Experts of a small language model: vocabulary 2048, 61.9M parameters.
Below are experts of layer 2 (counted from 0) of a mixture-of-experts language model. Rows are named router (the router's row for the expert), up (a neuron's input weights, with its number) and show model dimensions 0-223. Each number is 200 + 30 x the weight over its row's rms, rounded and kept within 0 to 999.
After each expert's rows: a language model's description of what the expert responds to. This comes from a sample of Wikipedia text that the model never trained on.

# expert 54
router,209,176,185,170,220,163,263,201,211,176,212,192,197,251,162,187,173,199,148,213,145,240,234,158,243,244,157,187,222,173,184,207,222,160,235,209,228,202,202,231,195,209,170,193,179,252,178,215,288,126,173,189,218,196,201,239,174,176,171,197,226,206,208,200,228,211,157,186,172,192,197,159,263,127,209,284,221,186,170,205,157,192,182,180,190,203,223,206,220,213,191,167,222,218,195,205,169,282,181,172,218,184,249,199,183,224,246,145,214,168,241,201,191,195,195,220,190,232,225,170,220,173,216,254,220,187,143,199,207,165,180,233,198,158,150,221,198,174,195,188,174,231,287,156,220,212,204,193,215,201,140,198,214,211,193,226,226,183,142,205,192,202,189,179,143,198,237,248,173,219,204,229,135,186,184,251,213,172,200,225,198,176,223,219,231,206,212,200,191,196,231,178,143,216,153,157,200,161,227,200,230,270,198,229,225,197,252,195,198,218,202,246,220,221,223,188,205,227,173,170,185,198,205,246
up2,230,211,205,201,201,221,224,221,163,161,141,153,165,221,174,221,157,187,247,228,261,206,252,186,176,207,162,226,194,203,166,181,216,229,193,210,198,195,190,218,193,202,273,222,198,144,188,177,238,207,266,150,203,226,225,188,189,175,233,183,194,179,263,237,244,223,194,142,192,167,183,207,217,239,141,178,154,233,213,142,159,172,223,163,204,182,228,224,167,180,242,200,173,149,167,230,215,187,240,179,247,234,204,193,206,188,204,229,202,212,226,192,185,178,216,193,182,240,193,172,198,214,241,168,194,167,206,156,228,265,241,193,241,221,163,258,173,218,197,159,225,184,244,220,226,178,190,203,212,196,266,194,174,206,182,165,205,200,172,225,228,171,143,189,253,161,186,161,225,205,239,219,215,270,227,131,204,178,187,192,190,162,146,200,161,178,194,225,148,237,207,214,179,199,182,182,254,230,188,173,173,193,171,248,163,243,185,208,205,191,238,208,217,246,171,143,171,209,208,190,163,174,216,201
What it handles: Plural and possessive s

# expert 11
router,139,210,255,187,199,202,235,187,186,179,182,192,210,225,157,236,219,212,194,226,193,205,216,161,194,190,180,181,194,247,243,176,238,159,232,184,203,173,199,192,211,226,195,200,174,213,211,164,168,161,244,158,156,200,176,207,246,207,246,191,198,177,226,151,191,160,132,165,197,143,194,193,233,154,214,214,247,230,188,207,232,162,183,208,171,221,261,201,154,229,152,202,233,206,174,247,175,221,175,152,180,209,286,209,214,174,179,161,258,223,208,149,224,151,175,229,175,234,198,193,251,218,207,236,179,200,197,198,181,185,195,207,251,184,178,234,189,204,239,182,181,200,286,129,163,214,204,198,209,195,193,233,209,219,159,204,134,212,181,271,220,200,187,214,191,174,231,216,201,204,246,223,159,218,154,214,260,167,244,235,170,178,221,250,233,208,176,186,146,147,240,201,169,211,227,141,185,166,247,212,250,235,194,205,190,214,206,231,168,204,206,196,170,231,200,205,166,174,211,192,164,190,202,238
up0,207,207,235,158,203,196,235,168,225,132,202,201,207,199,192,258,227,215,152,203,128,182,202,218,203,206,190,237,256,153,243,241,205,222,258,197,193,175,220,175,221,183,167,196,170,228,189,207,189,241,250,172,168,207,199,195,196,207,205,182,226,174,188,162,168,207,225,217,237,223,196,184,162,217,147,163,242,222,228,187,192,194,192,170,184,201,201,175,192,213,140,247,208,162,242,177,211,266,193,186,203,206,191,183,223,131,160,183,204,212,146,194,189,183,197,210,171,196,180,226,182,191,199,211,169,202,242,206,184,170,176,166,202,238,249,159,196,168,184,202,174,193,234,228,188,224,200,208,163,249,235,222,189,207,165,175,131,243,139,214,218,206,193,195,172,257,193,181,267,211,242,199,200,220,145,280,216,204,232,191,187,161,207,216,207,199,219,214,203,211,208,186,177,214,210,242,208,244,155,252,154,227,192,176,134,280,213,150,181,219,156,252,153,249,246,251,193,166,229,238,212,166,211,222
What it handles: Vowel endings, table numbers

# expert 23
router,197,150,238,191,207,140,198,189,210,178,214,224,243,196,164,198,186,219,188,232,164,279,230,203,237,200,134,211,227,268,171,241,211,193,219,222,269,156,205,216,216,233,139,223,235,191,220,216,216,185,179,181,184,197,185,220,231,226,213,185,185,145,217,204,240,190,198,203,164,172,174,154,224,200,201,227,281,204,179,250,187,183,173,214,189,237,224,203,175,206,185,177,208,188,168,244,194,196,215,199,190,259,237,290,185,228,125,190,219,193,244,151,205,197,190,194,198,230,210,145,176,202,215,189,188,168,226,192,193,222,156,182,241,163,184,205,187,170,205,152,236,220,230,166,162,204,185,189,226,216,171,200,192,216,189,196,203,233,177,234,170,126,197,241,182,177,195,184,167,176,218,227,195,208,157,205,227,232,234,178,235,201,222,222,237,199,158,198,186,154,208,181,165,255,193,192,185,218,270,229,185,300,133,191,212,208,241,176,195,190,184,187,231,239,224,192,213,189,219,193,139,146,185,209
up1,253,238,237,232,178,189,182,190,217,125,185,219,240,146,177,169,147,234,228,221,219,246,207,208,251,190,190,144,138,216,180,275,179,208,161,247,196,253,240,223,171,211,166,237,231,196,213,226,201,166,220,175,208,209,208,164,241,202,204,235,223,177,224,183,202,179,216,187,200,183,223,165,222,189,191,237,228,202,266,227,150,215,210,206,172,227,178,236,217,226,181,201,254,166,218,197,203,236,226,149,150,197,198,160,218,250,232,204,139,178,150,215,259,224,177,215,150,188,164,187,204,222,170,190,236,195,233,171,172,200,170,230,194,205,177,187,227,221,197,201,162,176,263,163,215,167,231,267,204,159,263,201,199,149,182,231,207,158,176,211,188,174,186,178,221,188,202,150,209,175,172,155,215,214,218,170,182,236,246,222,162,214,223,191,137,240,233,199,272,174,230,181,199,222,187,203,155,209,231,215,212,168,220,197,196,137,206,200,185,204,203,185,242,203,221,160,230,209,185,189,192,184,191,157
What it handles: List hyphens, markers

# expert 51
router,196,152,192,190,191,170,287,209,200,178,237,206,217,258,174,203,166,262,220,208,184,238,260,159,206,235,174,195,227,194,196,171,239,149,219,155,243,187,192,179,253,195,160,215,200,233,191,159,203,193,226,181,254,198,187,206,205,192,186,195,210,218,184,220,243,191,165,183,221,180,196,209,299,137,192,237,224,170,183,209,188,190,194,186,169,238,205,188,212,257,195,201,241,167,175,179,198,246,200,163,144,191,243,226,210,205,219,138,234,180,240,192,168,169,231,213,210,257,207,164,214,188,211,196,261,135,173,210,171,200,198,204,207,130,122,167,204,167,204,169,189,245,255,182,180,227,227,136,183,198,211,236,215,209,148,227,148,195,145,174,253,201,209,173,186,184,231,224,186,196,208,243,198,175,199,258,224,238,239,188,228,194,226,219,187,166,184,205,234,215,212,173,197,223,179,209,180,169,233,215,154,259,198,202,223,188,248,213,195,178,168,191,227,208,224,212,166,208,177,147,204,173,195,216
up0,164,188,174,240,176,197,215,206,194,164,224,183,217,170,275,192,198,190,271,205,175,221,191,170,184,186,224,215,205,223,159,193,203,170,197,158,190,178,193,210,210,127,206,211,185,232,234,158,175,187,197,225,223,183,165,230,179,180,208,167,210,215,172,270,246,212,150,230,175,207,174,213,205,155,219,114,202,201,177,250,179,198,242,204,208,244,253,166,195,165,197,225,149,150,149,168,237,170,234,196,240,186,192,177,156,187,202,203,201,207,234,163,220,237,221,182,211,173,242,220,189,144,231,179,237,157,195,200,199,196,247,242,226,259,178,211,231,199,240,245,149,176,195,250,142,209,187,219,179,231,175,245,246,232,148,223,200,200,189,202,174,240,220,161,167,248,213,116,153,223,177,217,161,202,217,212,216,190,191,241,164,196,189,191,197,207,172,204,222,210,193,249,238,187,196,191,190,197,232,214,162,229,168,164,170,224,257,233,160,195,200,179,274,266,231,193,211,200,189,206,193,217,202,185
What it handles: Plural suffixes

# expert 56
router,199,142,214,184,211,183,207,161,230,167,232,223,234,165,161,230,194,189,160,236,147,261,214,177,240,190,141,214,190,252,177,210,204,209,221,214,254,163,221,195,202,203,157,210,181,190,241,232,204,213,150,208,188,207,178,184,232,212,167,188,189,146,227,213,210,200,177,165,198,184,184,167,215,199,217,256,234,156,185,243,191,181,170,192,165,204,221,167,186,203,195,183,188,228,189,245,171,200,161,234,213,240,236,271,152,232,144,182,214,208,264,202,225,195,179,261,227,262,176,196,175,185,230,202,188,208,213,132,210,235,178,165,195,141,182,198,211,199,208,133,213,227,215,177,152,214,179,198,216,207,195,200,219,225,179,189,162,194,165,229,185,153,196,229,224,189,199,184,167,212,232,236,193,182,135,191,190,178,220,170,238,192,224,261,231,207,193,143,183,161,189,166,203,226,205,218,187,177,253,246,232,282,133,190,220,197,250,220,182,172,177,221,190,202,239,189,216,147,212,237,176,133,246,238
up1,223,169,247,155,195,219,188,213,159,215,203,173,212,212,200,187,245,198,189,191,215,186,219,206,222,228,217,171,215,206,248,167,202,254,199,181,226,122,129,190,195,228,176,206,210,177,181,231,164,234,220,196,183,229,229,216,156,203,177,191,173,184,225,216,227,169,182,158,161,185,234,192,222,246,297,235,182,190,204,207,179,160,127,250,230,180,221,236,172,166,256,272,194,198,188,231,168,214,199,191,179,180,200,197,216,160,188,164,234,187,231,198,237,217,216,204,197,191,193,220,152,243,204,233,147,135,183,206,224,209,166,231,172,185,230,167,155,246,202,181,227,204,179,193,203,221,176,252,242,211,192,239,184,198,214,228,140,182,162,226,203,201,200,215,192,131,214,241,188,211,251,207,204,211,219,173,195,198,263,247,191,208,248,217,161,185,164,184,178,175,197,188,134,178,261,162,168,121,227,235,216,218,221,222,190,195,174,201,192,193,267,170,183,156,216,215,197,216,224,193,188,131,196,235
What it handles: Hyphens and dashes

# expert 25
router,132,184,254,146,176,216,179,147,266,172,204,237,176,185,148,245,198,227,209,215,200,241,245,203,233,186,176,215,178,214,227,197,186,204,181,174,271,219,188,172,197,196,171,161,231,198,206,171,178,178,208,176,235,194,204,221,233,213,213,257,280,180,207,185,208,183,156,206,189,181,216,182,214,201,226,227,231,186,155,224,145,176,155,176,190,253,172,207,179,177,188,186,236,182,143,238,167,217,159,174,185,174,233,242,227,181,165,208,187,188,278,146,277,190,226,202,226,231,206,146,191,192,184,172,207,178,171,183,163,177,196,188,196,217,192,250,254,196,152,177,202,232,201,198,213,198,200,166,124,201,174,230,196,233,202,176,189,226,202,222,224,188,194,206,158,165,232,213,182,227,254,173,154,226,190,219,254,194,190,179,243,171,256,185,208,184,192,226,221,195,203,177,201,171,207,204,188,134,237,217,195,264,141,248,253,217,245,134,201,183,203,191,213,217,215,218,196,201,223,142,185,199,212,216
up0,184,149,205,184,206,193,151,193,192,178,178,209,305,175,204,193,236,156,226,283,244,231,250,153,162,203,233,175,182,259,206,233,156,189,201,166,214,184,205,218,208,193,207,198,214,219,190,179,173,213,210,139,221,200,177,234,221,188,214,231,180,233,257,186,237,262,231,202,212,165,241,219,237,201,217,164,190,189,197,180,258,220,232,216,194,232,191,191,203,191,239,181,209,266,249,192,233,232,165,205,178,185,210,241,192,221,181,213,170,204,175,182,196,218,236,180,172,255,173,233,190,228,236,246,166,209,246,171,155,203,194,163,189,225,183,208,218,236,202,198,150,201,219,187,258,243,200,157,214,270,215,154,200,233,171,211,240,206,180,226,193,177,142,155,190,235,195,208,226,187,200,204,171,159,169,169,206,161,236,218,162,236,226,232,196,134,177,209,225,209,257,200,209,160,222,128,193,176,172,185,204,220,180,177,142,239,206,207,179,206,129,223,204,208,227,197,206,183,262,201,188,208,201,179
What it handles: Inner name syllables

# expert 46
router,195,178,220,195,221,176,282,235,229,152,230,189,226,220,160,212,186,181,164,181,118,239,232,135,223,240,123,199,239,202,161,215,210,144,228,141,275,179,210,204,227,228,186,200,174,243,230,223,241,114,199,171,224,204,192,225,196,194,193,197,226,215,181,212,228,218,175,186,196,191,204,177,243,135,220,248,216,174,192,184,172,190,206,177,167,206,212,226,189,218,198,191,234,199,205,184,122,255,176,186,181,186,247,230,183,191,227,146,237,193,218,209,206,207,179,234,205,228,219,192,236,182,203,211,192,179,168,221,195,202,196,228,177,159,147,209,193,210,177,194,172,243,226,180,215,188,211,182,170,193,142,199,189,219,182,220,207,227,130,190,181,200,190,200,155,183,267,249,191,216,213,295,171,186,198,219,235,183,208,215,200,132,263,203,193,166,185,202,237,184,261,187,141,207,175,181,200,175,230,206,209,286,210,224,201,193,217,206,183,216,208,210,225,201,216,202,258,197,186,170,189,206,208,211
up1,226,83,202,194,176,245,170,183,204,189,239,171,240,201,161,209,198,211,181,183,217,196,213,171,214,171,125,230,222,248,184,210,216,192,219,162,216,251,147,209,256,225,207,213,165,161,218,175,167,202,155,196,234,197,163,183,241,207,208,242,186,186,182,199,162,182,200,190,188,226,185,157,204,211,199,114,167,243,181,213,143,193,189,154,238,174,177,211,214,186,202,212,184,247,227,197,163,156,203,149,200,185,222,213,164,220,206,212,237,235,195,196,293,192,215,205,224,182,167,179,165,209,193,163,155,218,237,231,205,206,245,186,189,224,216,222,205,142,187,167,184,180,226,177,156,226,199,254,218,169,200,223,238,163,210,220,184,218,220,249,178,203,204,188,182,228,250,204,213,211,187,178,212,239,284,187,224,208,175,250,140,164,161,213,191,214,162,190,247,200,166,230,172,204,208,218,172,188,217,187,234,247,243,223,215,189,212,134,134,207,200,241,202,203,187,208,182,209,153,173,187,221,213,252
What it handles: Plural and final s